Weights of a small mixture-of-experts language model, trained from scratch on English Wikipedia.
Size: 12 layers, 132M parameters.
Experts: 1 pick a token, a softmax router.
Training: a variant of Muon for the experts, 630M tokens, 4804 steps.
Below are experts of layer 7 (counted from 0) of a mixture-of-experts language model. Rows are named router (the router's row for the expert), up (a neuron's input weights, with its number), down (a neuron's output weights, with its number) and show model dimensions 0-255. Each number is 500 + 50 x the weight over its row's rms, rounded and kept within 0 to 999. Numbers have three digits each.
After each expert's rows: "raises" lists some tokens whose logits its average output raises strongly, later layers aside; "gets" lists some tokens that make up at least twice as much of what it gets as of all text. This comes from a sample of Wikipedia text that the model never trained on. Tokens count by the router's weight.

# expert 1
router:554460468438507499584417571422495434416547536537508569513558475455539509454477459547505525494544496596484510556522406620514507494417519544507513427545496542555495526460434450493495446521543563438450551433537598619476492461480535554438438540505474550525579454449500441517502583552429481522481513448505425583488568461530498381546488568498509546545581514460510474480389472527544460559495444420449388404577574589508454578533466520415509522511447504638516455513547569537551502334500533494466539465529471444470585500468532472556451520531577489515491542548586529411538433468494524445472433540464537499525583490437504369516480549523442496527492526485552524443481515530494492544571457493532487434555438559527498537538484531580538465473546524457479456544481535494532505628493536
up0:472406528552516485551523450540541479516498486486464539531534487470434536480591467458543438493566453514503485565472511429532566546559508518494627529547462482486548496573534478437488461507481487578537479466618519434591470534529515576559549545509448535479419541451503486518529564504456511500541534403583441545523492494572544542425536452527423622489571487511508646449497574573493428478570463557539533436445455575496499519417539480458457564531517538559410454467477443588516439416464506578525513606516474531454548451561630559480518534512498538381474500444497469485518582436426484577494410493560542500399512502494525421352474530409484527413535488449527394522566468523440486555488514514530465558542540496533533486519407440438425530560489519465507535488477532569428501497495522
down0:485510468401547616475387513515391530538611500555458504488463508524511466471498510520556559578496615536512497456597496450575571481490460517481490503527509448552548523452431625488419501459519535480526525589521499584541483420482455481596466420494515510485546475515540471508553522577555483509571549523512536457488505474494549506593469492437483445433499527444413455462602549423523533499501614450497452496487536547509534490512395333501391549485491424410510500477538511399448527529478438503543511439538476546470423554537446523393498542572574493519537487544502431517529507604481510529541481427496462492513486517422476532432485537467478580483539408568527546405534414551531482452535482482578519563472424506576417466564539515498536408432511490536515535543485469407453518513445436
raises: ",", " was", " and", "\"", " &"
gets: " |", ";", "lin", "z", "ron", "gen"

# expert 3
router:512516543511455498431600521454400501355597619417538478453432438426568499422505455507522519532469481447513468520549573505491571562441490470550524505541471508566519515494495477459469472452537446527437593521553582602538461547432563576508534515540523500472483558523486478503488457451623547515525485460456567602518519542545500568466494485471454468533500558436481552430511453463495481506478461460528540521555483574374438560490488474418511484534518514532541516478498531554532520556473421510573515450605530562497491502585559477516519459476401431512537414348525539497458498504507485510423456530551506518529467576522531558501518470482589503535506446523517499524469487504426399521617491469418504535462409467636550483520417529477465543454415514516494582475588571602422564448567527
up1:498547501440468553460591480438533441577494446436518439401573570525521514545486430482466467494422551503480454425544426476483518499499510525438455455397487527537512447609507516448568572449548488488520476477487495577541488402522549579469459526550530479428503503444485557514523603583445487523478452464548524499436548415534554519440506440519508421509539542549566401454513452446527575530552512470420450536472520482504533564475470407418498490477544529591574456600459563543495598465540461513499481492509500514435458494566479501439466491580420427489395505455449485449451477460431549552463424563511575504509457487427546413585456515512551406471510494475480635490455432492529457563499506506469379499544588436392530409524493404518453470495537514515423540499485512422540531581583466
down1:502442480544537530547405451473465517520579571491486598540528450504459516452399611432573477529528533421515520449443479480570425510455474492542490557492512527377543499478532506520520557417499541520457489534521521483422446329473404441457473544440594363540513499499527581483442508489535494581514451543592475355490532579397519483553526533503447479496548596494553499568497474501534505458509564501512492465556491458500500499437409470468512488472431409495535536557540455613443500478499527497509458410495454562470513517497519508483399533529449505502508445519612515424599461509462535542522442533516463434517536542491493469548486412486434475533620568509459513567464549568484496474560465465512536544505458406595437468444442502506516445496422547524453357508514510472560474461482557
raises: ",", " in", " of", ".", " and", " for"
gets: "–", "%", " first", "th", " round", " final"

# expert 28
router:452508476384466514464527430509569483557498563528546484481477481540509564460468512557406429460526484525544477482416559473454554573361544531474514489533512506568557515585509564476508450491560505582520529472512474555545566441444441452447573530552489467571553493540454503444552566518514464581483565452571397385499442436520538475527535491436439418489455555407571523431475578525547516566569458481506452555490451502501469432541369543498518458499518428541557450379470457531528450517526418514395536466457441440532497485497465536559470566506561497520582600512546492481509444485422512579564467514454561481392575403602496442508484498563472530528522437518488437501555552378425477528479529524599469568536509546508502513492470421481519534538471532567518567543528462519453450412445538
up1:432577529475411530467584489483557500576491456447510485452581571550569446561516412489464529537465536454514444404466396462540516437479511492450512523424507581591460522535480523451579550415500438501569503461488473483502417456484475556519478546595466509469511524437479531502529529564463513497458443512523533605499564419477520598499541481522606429618486509557551420450463498553495536557472559479473471581463532459493608520421420403319487513517556537530546540508460484501521557487555431493540519420526438495473521472553505494481483552566430487567466499426519401474474458501393482574481394565537553548573431469455533401500499454536515421428470511518525578509477496492506462521551521449454486465486530422481534443522562453565464510507526525451485550476464578401536415576531447
down1:560502540512462512511403428495489531526532527518445545509505435531539543555479582408591466447535439477478459452479472490473501421467507526496491508479543484425528474444480485478496427562535512496477463577557488504531485403451376520503530523466560437542533508529504569472419529513519504558520529479573495414516426590429482424585495491502489465390553654440585479538593474473579552467508566572554530383538456456571467574505494531551539464501441392525546541611531456570435452484508497523581499375500385504487430517527468497442448564498407571405517391588537527498590534549482526535494440521514447481518524467514520501571510447531441529490583510456476521512516523458519442486483493503523516579494485430599411421401472554491470498554451516506461402416517477505497452408531500
raises: "E", "H", "with", "W", "Mar", "200"
gets: " (", "\n", "\"", " =\n\n", " \"", " |\n"

# expert 10
router:570512525432556495593532494500451495531576397463494519541570523446547538531491518523519482574500410527494437488548418553539525500533515487542516535455437598505413473503483519552438535441531505514547519518419466545520518508548487580512447497402548585486537458456568515572460424470456571502518400476410461450518534544422518417576480474474525510573521486534458518460503387444455527489481553550468501399409530537532519475461533517525504457572508485514433442521515586446471549421574441470511496609419485554437431545587560522564504502461466599606428463469510447522562503450526599458492509456586475467517484515443539513456436524514503461383525504568511621491485413549463483455432452510522478437520509536459446395503509481626474510490555445420533528578435530428428561539610495
up1:532525477422428440475512553501550510561532507437523458420499515545516457470493467443453504558435552511396512483612398487559509498497525559435439468430517458584498551549477547525446547468475431483575479480560429496526404488498511537503531575564523570488517562432472498533461605558527439532468469370503543539522495523474579531423551419491587547584513482540543409513481517484489493437520564486519503602443567530451528537476573451397533440487618532562492548630439540508495595511542496519487533472456473575491493539534469476434527552521467518457411458422412431450470482495514482608472416602504499500490391421488522427587508426521536463472532530494534561506430462534525461508563524475499510525471510430456506448531493459570449518500532447533514489500521490393491495625644462
down1:522499509499510478583405434465511475555528506540511645511454435543500561481484512374539502458619534474480454451453518483553444514441536462519536551436557531447504443424547481498500514474495438431483411525539494460405461461486480454427488503418544485462506465563470580513530519442562435584485548520572486401471450496449497386549464496544519517487540580532559586562501477569592500511457501515426447425627416481526509465442510395451502399565428453433536502524568523531448497413545497484567517454510476590474520531535455502474513492527434499407512427545649513484544547557453562514493496524549506482481529461552489446475524412462456600531629511397466516540416515520480472472504466459552478562492510467573381515464425479515522516492429555506467418495532483425577479516527522
raises: ",", ".", "\n", ";", " to", "/"
gets: "0", "2", "4", "5", "3", "9"

# expert 2
router:468594458406530543513578553550505446412435506482446555459537571463539533482500592490547512598476567498464456528476444472538453566505485440495563424462486501482492454534527548574578507493450618480423503558499527505458522427526556509530434447439464480453427531486543499481505386468491445410517446399477400538481494530586570450539509451568472544518466533505503555540484482445504475533479536457413431476490515425484533465477647473520509530521597459392471498505555469532433454463477513502594423544557593452460525449430541532520557471424444575489533432409451497507575451485488540465403392465497582519524511528515553579552501466451468491539492525550519479570472573509528470409443471464397528446510365484516483480520435451564449501413487558544524434514405541419477515520516459
up1:448548499462472533474559549413554473544489518439535431522549565547472485561454498429483444493492535451435521450483383474494464469546552520463430463411481582576473455465498470521551529442582477488536434510504375560505482431462569542529396499594474518449470507420497518554497582622564453550467517467552525592395507522449565598482493471514576433492508515543571434519514500535525475502573515460447506566463487474567501577465431478399471538490534521532535480529461526524478582556575438433512501462478484535441420480530491527380484525533488478519464524491461470460496438461467450569454377519552481549507435510452492431569482465491572440458468525542535616572471423478500395626498566490508475528470419372482470417521498494527504505547568406507476466511453551406573552525568467
down1:490478482586533488503472496467449454552505575498538581483482528505492609490470563448604491458563478437515505512455470442559588516439536458484481528482497509442488441440539513528525512467499512477510454513492498505462455377501432438418527530388606430474482471538426546518486541478465488589558422532522494419508488541399469459620422540547501418473509594513470597600471482502552490460564542478513478439536389467487482530445460493527521451533442419507562574540524480549424525511531580498595565494476424550509504544547512515509420524520484551438481440545549466501498490541461505493577450552602504415470536516512574462507493341491482486439604505485544528509472462495487415485555493467489551545489486488654468481475402466581429483427377595494451412455540449467453479506549568
raises: ".", " |", " (", ",", ")", "m"
gets: " m", "′", " km", "-", "000", "00"

# expert 31
router:507496418477507413557491518491468552619481527566507572516539425465444554461458458523496512523491562449521437485562482394549525408410476566527491506557538485517452512520514519475487454627509541508477500497457461498468513586465489510533542450460481407605595499602384516488536495573590457469445562528523553420572446507471428454555572492449496454421469503455511458502445544451402581519545550529617552563489439481547449507534459461525554484412477489456464581515512465470487581568547479481507555474489509586537503524467490528573462577557504497396523479464490540483549540514553516644531519507486522509482600475557576431511524450559565501440473480556458537475456505431472498582472467437628534510561564588510456459549417528429549534498461473534593539518545461416457409568482515
up0:431477478550521525479466475525554586618448494423441542533601509491413517515558421486503430452547424456467475501468489411540595564519457530541549526485371501533604452593550530424510535474463518521472491450579493487547475505513464579554609536450481527386476509519439516558418471477524497486507500503596493446512489499579493486426586461529404577461537476443577583482460550504525480419456471488512498442439480570472486545529589506423347517471513549487430440456540487573568516435521486512431466622543488544481544436510587565615455535515551567450503543481512495479606536498469558535439430438483504507473549505534494461451436579444487558413518499469593495540514485542494511536494433525488462603566550499530503526451439522499381554554508508458503513575501503520459520503463447
down0:494435543445521622525435586496456499572584473538450562463521552511511495403444533521526573503524559521497511442525594421518589504429514482409505481515553413522523513476437565541402479497552495606566577618478559490561517396436542484488466492470500451528496482522457518478486454576483460428583548496509536532530505545567579492461493474432491448447483473372510588526505624437485455496456598454474492500435546587581507529480468490492489470507584513435440483489517514484466510512553490471559439465499421550406451559462410468563503543526549520528458499507601441588474532493525474530528549566452508482502432567523496513451459539542578599498552474500502511430574457591523440479526473478470559515422467483604421526646532486527564464478447542540472466575561483507402517525435495
raises: " the", " ", " his", " order", " its"
gets: " in", " In", " on", " by", "In", " from"

# expert 17
router:510499465466467596491523455383572554386448609586553535442425470478424566496502466455522378545551429528579542534452587478437470481444486559472464511513536472457483486494482529421452466452590488591575563505488536501542545443533412502501539448553530436527528493474519511537561567471505510576529509486587356536517476484505501484497377508429431445584566470457459539424545552557500390483494483548474526582471486504541454346529487509568520482461481432531571567525522465598502479364479489483518584493459448455537491477437508518519457512479513444487484594460532552475535456469512468566505500569513390503449530448504514508425540489524484580506490492468442467497495449375501460475459575528578497576522459396480498509414550489432505499526422536550481531494443467488501453420461505
up0:456449499563528517562428466442553502504463487479479498557595514454414527478545460470546380458496420513438523520540410442516541569554446522566490514513388537468560526576628500432448484517481566505466525520625531488656563558488515579591504477511520519432494528472446485460447536507535538434498480434600487524512523414630497478468524508510414497435541495471490608487516506503542433447510442617553531455448504575455473595462525504493416576512491562569408456487506438525560485559510506581465482611502478566482534444495575503564481523460511628527471472501518507399508556515501537474506438483549525547406503422546443427435435502401492519488584493566542559446475422528455494520495535564532461561526484498554506537477473490460398562556503487500443488489475496519446464546450534
down0:530520496443527502481402559442470476489524457492481535462476572539504542439460530465497578537447584522474496484512572434513535437524544509522524489506487516527543539500431570437424450422504517554536537579441522521505506476430472455529494508579532534465479505442506502534500507533498453581536541472426492560481481442569550559497445507520433497435477554450562484529509546534476542570457656453435429538472556580521529505480391371538486501463579494423512464454577556424521446485560471501489561500538474542460530555402376505467507475624553458515452548512492433497476609617490463465608543523418558533510401547429470486424540553537538497529525457452549449462556448534523427502546531424522557506475413463565460518643549593487553392426461489535430536538486375495461497503488450
raises: "100", "20", "2", "12", "50", "8"
gets: " ", " Votes", " Notes", " ●", " ", "(s"

# expert 30
router:464537607535509553522448495570495504506512503527440405518437478510447413496455489509477584467562464418561421531444529491492513429481448510488498495542628523504473522534430563490542564494528488499469531388516540476525428499495407530508524459609518441508397491475476506450523566542514460415523510494593479410533467483553559498477569503536465417458459573445631549499482464422498495435480407485504540474514473345506657431471466595532470457555491451459509455563482406543431550615407491586425485475548521521492453455545469421531555497530489471445524560494525519509588527491563524548482492436506464492547520503558561520532597438513562549514490532563525407510577474487446573471517482492559427574410568514457429589510437584541450542535468530546524549529545480465478465514484511
up1:477531506403426557423586504446541545565539507433487509414544488515446389545506464447611471574492527472559494459524411573435483505464584505455469464526571491557460544513552563500541568438484418425521429508458465504579418424522513571492423552552480554373493583540538561566454610551471492606479518367528499503462492505428555525569511510506600505500470557504505474445477529527528526504591499502460509559509569436522495553403465491380581535452604509539492490521453519558546603504606449527465514471461490513494489519533540502428470613478490439470413538517408443419502445469512467479355454515542474499564477468416521506513452445510491420487484433536468539545492475560469465533504503466488504517483533472456486435478523422529438476514573491439437495535465513425500524572542512
down1:485517537487547519487478448534437470517548532501504528421451476515508549471554480468558508475508518444510493454433557490688441530423564487515558511446490522420484456484510552521486447495541476526492459510492486481471476459468467490472513528417644505506488395512544587462509558459519507468524488503549528462457508526441477440580421503504518488551536718461558486579469461506544520447522547617508450471482406484563500470432462479529455493455436440462485517569595474498473517452477458467559545397455420485447530526456513488522484489494457477430519406573574505511573455580469515570479474487514440420500488449544548449534554395570506496546587506461448518526485574502483473430589441518500609520409495400562466445481471581526479456476439509505423377428490471384553476443605507
raises: " ", " and", " the", " with", " then"
gets: ",", "),", ")", ";", ".,", ")},"

# expert 9
router:459413569500554527475438522462493558514626521455488435497523502510470549460429486537392557475450395512490550527500467569529534487580475504482406484499513382431591508523455548515577432512576402462460502420513477479588552459506597501485422553548464457368430550511434488445532551500379433558468456538565462446444457606544485510508449555512374508487401434423512491544506502508527559529531584498486446437549556476554519455535484438454544410505516516463511436472465486548448531593518529434486530493464474515477509466381480455540410474532488515541471428564449543502475484495453521496561516461525524367502573531466511453553486508496418544488511460492461468554444561500447451497442529497565396558421581524424476524436471506416581498497538545530516569454553519461488516433543480
up0:500466528527500459525506457505493535538419445441491580535582511501434516454574481463492477501591494487511544518472401496555536516528465543534509471490429494504502493600562460413529488471560497587515545476657530505617446450524471600561539573477460467418495476487468457531496564525501594421538455474600472529437464487544500552475540431545470518541533410538518576510501586502505430431525423507503486434473455572535472553510643433452414544540539569466503412515498346451491440471473496551412491579526504565456468482546595558535480510524479535439478521489604478490500561418533512541468478471504485515459548455472409465401453588400546539465587507504559447436534509546480509566506582521501519552573581467477548530499450400495400509529539486451502561509546507582470488577558513
down0:542455478379532523530466535512515543491529443545442566453522575463450522491485500461556543515489542519508513406534505498444537446450504369490498477462571498506541545482456621394480472489498459555561487599483483478523439483457471530513512511558451466561471473484543540432568509519441496508631597491457463529517389512591603527537412435469469463453505558447531568523604535526474546537488577459474530517526525576491530548557394444521443486458460400406473513536546515449493527527482413495478501523559388544467432548498439548478569528477532461456509531564504425431534500510502501477555545574490491430534503539464523508395517490547535574524525386566491504434598372559524415468487544428526583560442423440524417535562531498474515369491529489585445532498547508423465523502446471
raises: ".", ",", ".\n\n", " (", ";", "\n"
gets: " United", " States", " U", ".S", " York", " New"

# expert 21
router:512505452565437461460532497595492547396512385372509595578487552475463551533478483486544556495500534412525478533612492526505557443496503447589602484383472598447491451453503538589458556537570517590503530485464480517536491510514530564599517488455501464418469536538509536545548486534492446535486472444466489489472477529489504502538466521572501535441580544504508528421520484456490471455534544594432513532523602475526485553455489487488578462477472581442526504476500464491448530548516423495514477551439498574565467533562501467600435521488451579562563377548561498473499576496446555479530597409530485529524537537490483535531439527473524501549510470491555484564498460475588473407483581391450463467572426483581503418549481556524464519538466464482554576519569491468459567414682533
up0:506495513490496460571502515481475551590516497522496478547633490518422558471549485466472412457609467451429562486521436460530546498579455447509575456546401489465545521535520568402509603504522484547466501475640539463571515491466490504616555445485500506398552544535513533546450493545589558481532446471480453481466466550563531553413498472495359618486521440393578613455607574583540403387537421563491520511454492514502481529477533530456408532488561529551506487447499486406479535474561551530483505631520516517468533497488619535517449531444545541470541458453490489517481638438450504501480393486542486496421570484488463483479534532382469499464499515464528429489519459490487495467476472513492438540525543524510516533556452445517439490552499441461440507460557519519466482562501454
down0:459476492400548477469471526534413565536542422477469568427495522513585431406539494540484443547491514576503515449566548447506485469560501464405579504543508433543546525469510579472426516490523498526567550590469480417522640364445476518475516423521511461565556410501562535471548509479395473515526563497479545531497438495610530444502471535469459417492446522405501563466567529540499510496534609463488467501457480635468563566498375463509411454489504500449457462467538532479414513496508456515516574531523501566351506599451448467511425495494558467485457537508537471517491533598474456456470475505494487470495469540499463480527575541469555571539588456559550542452547446507572426478515543470489509542442456529623453459584460507443575466453492564534470488553526490502415498559456411
raises: ",", " ", " and", ".", " to", ";"
gets: " May", " November", " years", " September", " August", "th"

# expert 20
router:566528462443566493573526514471440496464522453549553506501574555436608557524476524478521452580533453582472424514546401593494511586505442416501528522446425530460369433494492556554483488436537527407520496515455514449490472588525511526495424450456553561535572468465523429566405423405448559430500351531476505498537513585516491454548498442495568503583513511612449561485557464437480533491452550505472492389420522581462539502448528432550440481555560466571416477545537573439491566370484451485537468555476546475423418458559520534509524516449513572582452477447495505474518484471509550432535538510545487490507432541481546553427486518528473465427528537532478568473502456527428501450490456526440432378493414517539460448533523489581417550490502506448494466555431519478459522538518515
up1:482583477437479516521568562482569463601535496447509372514521492499420485481499467458506515567467645477432436492520435456546381532514583511475525426396457548580510533504572519450528523497484410461534496485463449496583480378493533541493489572440501514528445494480509520458464545596515470567449500437545529589485470392480580524511525395544562452505523540532517389496505501410540516540510507464460442575472557452488546535473508424397469519547566579547480486469451518515539526450532518488558527489445519524450456450527512481417484488543551455441417440443419436427481471476443392573514391561482468523537377490469479445570455476464558462507480585482555579457504486521536478440539537486492442438489482392491473442561470414578511492485565458497506542485430503424537471538581436
down1:466589504495514482517460425508437465566552568515506604439494527484543558483486497355548517476630490452503516430478461514559419471444536479504509454407507471427553484484567473532497532436524499483447461530535429439493457471494406522534516494416546535489424565553484576447458455518538470622565522515544508401486554521486482395587506528498520486507539618495553556577526507522511508464501601524477488463554440467501508488410412482478480452560408410474514512512504463544385472455472531474553481485455517554488480536563590506525460536470429576455533430607482549514519513541431521516567482538562480496564518426535583413576542425510474554475570490525459505628446578469541400500518394471528516564531515444580471483513498459570547511499419563500456426525580475452579435515542555
raises: ".", ",", "–", "'", " m", "%"
gets: "1", "2", "0", "3", "4", "6"

# expert 19
router:579536501514573495574545554467574503497547519541513485506584489445521512519465496408441441515543543541509476491550373473580558568506461435472451528450523577492489458406427491561454497398511519517549463525404535493511530507547512514494440501445541515549560408468550476532433478428455535488490436531546426460456430447486534510571498506477484487589465515558468597504444434427519530521464459464433414431441429580465526563441468457498449440548520419616471561529481584546462464549582482459454545594375474469500410562540400484534523460526465601612487555469551515516545434531499478447448535484540470487478461531427388537415463512478512501413513524502490511472537445500552427446453466591526489393524510475483436412455457404541524537460541412475534507536476571468551513588514466
up0:475413482548501471569454489484556520512520529467449530534573522485391480488614459437498393485565426463458512495463456408499566497573494464508542544534429499458554506595557508473500481452506546561504480412616520446556435551553533537546561517463530489490466485551421523536491546519545552455504424437587456484442536489614535522384556430526385556439543486439505614488514544505576457381486506519540504415511518608515512596493567554464397565493509542510512484499547468534547489502469435508449462644493468605496492514540617542548489477476508530490508488519558491497499574421460529555434479484515520528449538432469473441442425570377473543434554466468592481432440465499448548484440502505541484585524563485467549522471471408453463488554502454445513560510501545521451503579458492
down0:500441480462577566498461556471442513541566436449461542417466508457519476446470499540510596546533577565542507524554576459569591512454500507435540512540527450574462545455422524424423502461499455539524545619455515448599549481482484489566472430495462447498503530518581517512508528540497496579587577496495505567527452441590593485521439470491494419506496510435442563515509537521464501516523590485513462578451531499440595526582415442500488503483521489452470464507577539467478516510483449571520503463530386537394446547453389485594469456539492498490434520513503444550471540584499485595549565459507521466533449578468474529414466536507527565559560422543587503405602425588521436505502528456532499600478490482603472545570645522431519432477492505478517511561507440443427541554502429
raises: "9", "8", "6", "4", "5", "2"
gets: "201", "200", "202", "199", "198", "197"

# expert 26
router:475542498467481469419433483414505546582470476490463432515446463592480548401445461498421582531455520490530421505464556536483460457455479490453499574473604454478575479507589531395514473485500320434515497549491537531573540469534505440500477436518453559475458515471434498452485404634500471537471522530489462508597459564467445514418474534586458460545507546454478457465580550491411581496579515431569463527569514526588494505512610537626609417459511495407523576465470489553480518498567510478501520466547448489451559477417528407550469548492492412515528507573497426498480503567511503498513447447501562487507514550600544487518517520512556505529473494491447516506526506501495470527458562427533516491503451521561509601412493612448488466575478526490478502465546490464457514346538591
up0:462445482508469480514520453503530547492533460421488513472535470427375475462559427450475412471548477446508555511537457461526525563575437529525518425497449514516560503583575501462528493485452548555445518444615536422575458599494485548522513497466469575419491502494518450490433529490494533511526448432578461476505543424559524512474499458514411630436578463435546605476526558521536401429526482532534523454476519612499508574442530416415419538517521557501475443467510428544537490497486487492500476597527459571447576542506624516602496599490565481454494547453600468551518619492447584471452474471504502553384523377513536484411448551307483583461525503502532514485531470510452506469521457524469502504532577507485532515477520471499410534547514495488497533496523505520450538591466459
down0:539439415405523556524436553500430513542571399494445510455527505491500475401492440547554549579529573512462483427569533437490593447465486430405516554514557449555518524471429552461433453465494518601584539575518581462573476451438441538559522485544539423586538469475558511485524512476428479486530527495471505579483406496603539545541483524480439491433428550436537528459560532528461512505478639461450541496491525638465479549577443473514470504527519465404484438500582503433429581501562463532518532459523448532397477532474405531511480534578501544582503527487532484526509514557456513497539476510523455415484503545509520499423475527483596480529604371490603503452539457494520398489536525488569476582500407486569420529567516501514560381488460530505481524530512454500451555480512481
raises: " of", " and", " to", ","
gets: " to", " north", " South", " south", " North", " west"

# expert 15
router:403512475544444429476490403462558619540502533525522573492466456420439625513492471437486537459538462409548479486477548500514471479464516576579524521512550455527553544563533524387503459468545474584553492525579476502488524533484447525415543474565556452488510492510480481448517514627624518532524476584547504489516503549491508707506474483472497544497582511429479572518448466470533404519501505497513535622473488542500498489593450458589565517462508472517523518501560509487532462518452493452427556513555480500570462504565524477523396427447537465428583504555604520407525526526529421573414464553534567524366502416560520484420475530517483497571465513497549444492496460470427468509553465493436502614478515619461461513447498525510463587564507523521511500469588516484533479447461469
up1:432531519539441531460560569504587500611458509351540508482507530496489463572512486523493505520463567451499446400531397537520495497477591545492497473451446523569484518580544433499583523413479469456503430549456473554612515470515517565523474610508550548452527508440504545482519592623516458516424517495531454503494496440459523610455486446504565487442440601476588379484497483522516559499515536486468440603465558466536568590455404476424472452512544570487511430524421554507560569458546480507528540495515465523426493477562569492421460522568425507514486563440507460401473460503490460589439466519531463504552487481395510393562487508499582421485404530475478566554497472514569458564529527441471437539507481426479517454470497402570430485447564457451453455492488560462536487535536468
down1:453465528587487501477432466482423532548567525523525619415430496481489555530514547440527472457540474441536470457477472524567475509488558503435543510437529514481494461520556470535545504441552452513468438524505526458533421424472399484421462563518623487521498585565516535481521518475553446555566520602461436482489498606471494440575480549546565446470554610561582512545492511475583591484525548523536456467518402503484468587519477465552497421507472388475547534497507501467499452473531541458628493455417391556482471553509526521519477508511453521539507417527623428445571542562388519520486483533569500446527579486539553442500492465539426552501661562478521532507449527481525478418509468492549546582491496393581459436391468492484481480465469580445409404508516463515510484445514476
raises: " a", " not", " the", " close", " only", " very"
gets: " was", " is", " were", " are", " to", " has"

# expert 4
router:379570554451549564554599589565527503557544470543502469417432493599493442556468528525531480445589499506520588572461542448458422512562471499410485461606511419425438439556471447561527539569365487463564438461522455413498450506457457511460478469580467486510371510559568550477415452481499435556434544482523491495456548385461500527504537430555494484495492506416469560462471458448527490506519548549533455522530474487452465451457493483532487564527540523420539380502536542451497466563454474526497556528504522476515563483513432516586535479474528484528453458424441512472497445519547537431472447451358482560565465514429437583508496500480471544482593439538505464566511537504583484521481446442428482574483436468592545551571518427384542506469517578517522530499554529461473519452435484
up0:494485507530499492540464510524538557620536457494419503490572466479352508476574521453476400397591438445449536418478459424533601529511437523455550493483452543483531498571515486440472465564459562585433505442622502472540471534537538627578535501510510521422480527474474546513497514454538532501497472486590483501532463486539511508412486472551436604481558442445508581493519560494516375381538473546477519384519474592467530602503529457448432524464578564529481472483474443498470507518528470528470461635512442544451502536545624526559485526509464547453481507423583497528528575440475550501461449445508588555329593477519418494463475543385487550414567534515526527455495448475490511507548519535523478559505549490451480550504491461478431530532495496443520530483449511493481568503497509
down0:504493477474515590486436491491406523519584419545489513437524560493528515382494487529586558529482572544461522511601563416494576519478529497451520500494566374521539456434370533435411453501527546612564530617501477519558526403433442545550512457510518432504534478465520543473511521565510526436507580574521538494528452532554565502518474580427474454420473500397508599495522587500434500494524569459540489543429502595527500564525391376500499518455533432428349465500506530470516540459531469539537500457494497516388434540485398506492430528570528550535459512446509425509465553538457462483484543502480543485501512511476476533429483564526546546518536458534540518471578515566573416540516487432493520522437456510551429528561520555554455378407510506493499560506522515478421565547494501
raises: " It", " This", "5", " In", " The", " However"
gets: ".", ".\n\n", ").", " .", ":", ".\n"

# expert 13
router:447466557434525549497475418500516455528478482555478442503416503515415449491463500497541537469530493499575490470416607446530470477418439538483565470593558543571506598517495567466498509582579446529544509432531441487542541524505421426539552435573461429543473493420469502459494598521428492496596592491595520480488458430541532493438531486563486508531480570461525552519552591492546493477493392463517515476456408432533576489385379555552482449552495424497528482480514371518519434534437514566386558494588467532554548479538522460542576508520494443466540590558575509482528478521557533580545506523524485508550465462562518372471547506584537471536490468545445427443510439447522476509531550535539449560475624558547502552465455495542521524550450531568577529529557489471455417425491487
up1:489545457451391605466508450433520487537509501422484458520473514492535481472529462512423548556502462471559503370482462475510543473542539516468524484445430497620564518533510490480582537469537460531541475462473463475498423484436532522477446511480530515382601525496423536485485578568521495514434562438508485520428496495547549473436542501489571446547461542535557431430435528474553458496520551497472474630460531458501538559417513396413511548496568493593557459510525534480480582507571425485522432438507477495507532472601507479442381593556409486517466557471415368430483468429410481528465400593521562524505519500450508510544414580519545490493502475486502534546504477472530438614552484449489495477466519459452474405558569436590501576545575485515430499451414503438586493564553472
down1:510428621489539525511446536526434506524538483506522567527473445514492479462496531482527463450553543433514558398441521498595503458479505524499523509532550524451546499444491532469556503387583540542467516593510476478563402507483395496438552539441646462506479473508543559462413495493532450505546475462565537467512521520482458446594458540496559471496533659490547437555545447467492550484427574535520550439573375535496455488451503506452542435451448436456546433541427466479433461463480480533561568409499424459477418474544543522544504552527417520418513426551479555529555476552408498503461424483518478506479506467542486429620546438471415513444593533469460539581463468501502523546563508516548551510474483409523493465477465489459465364543471496471384412405512500530500413501584543
raises: " although", " as", " the", " while", " though", " and"
gets: ",", "\n", " and", ";", "\",", ".\n"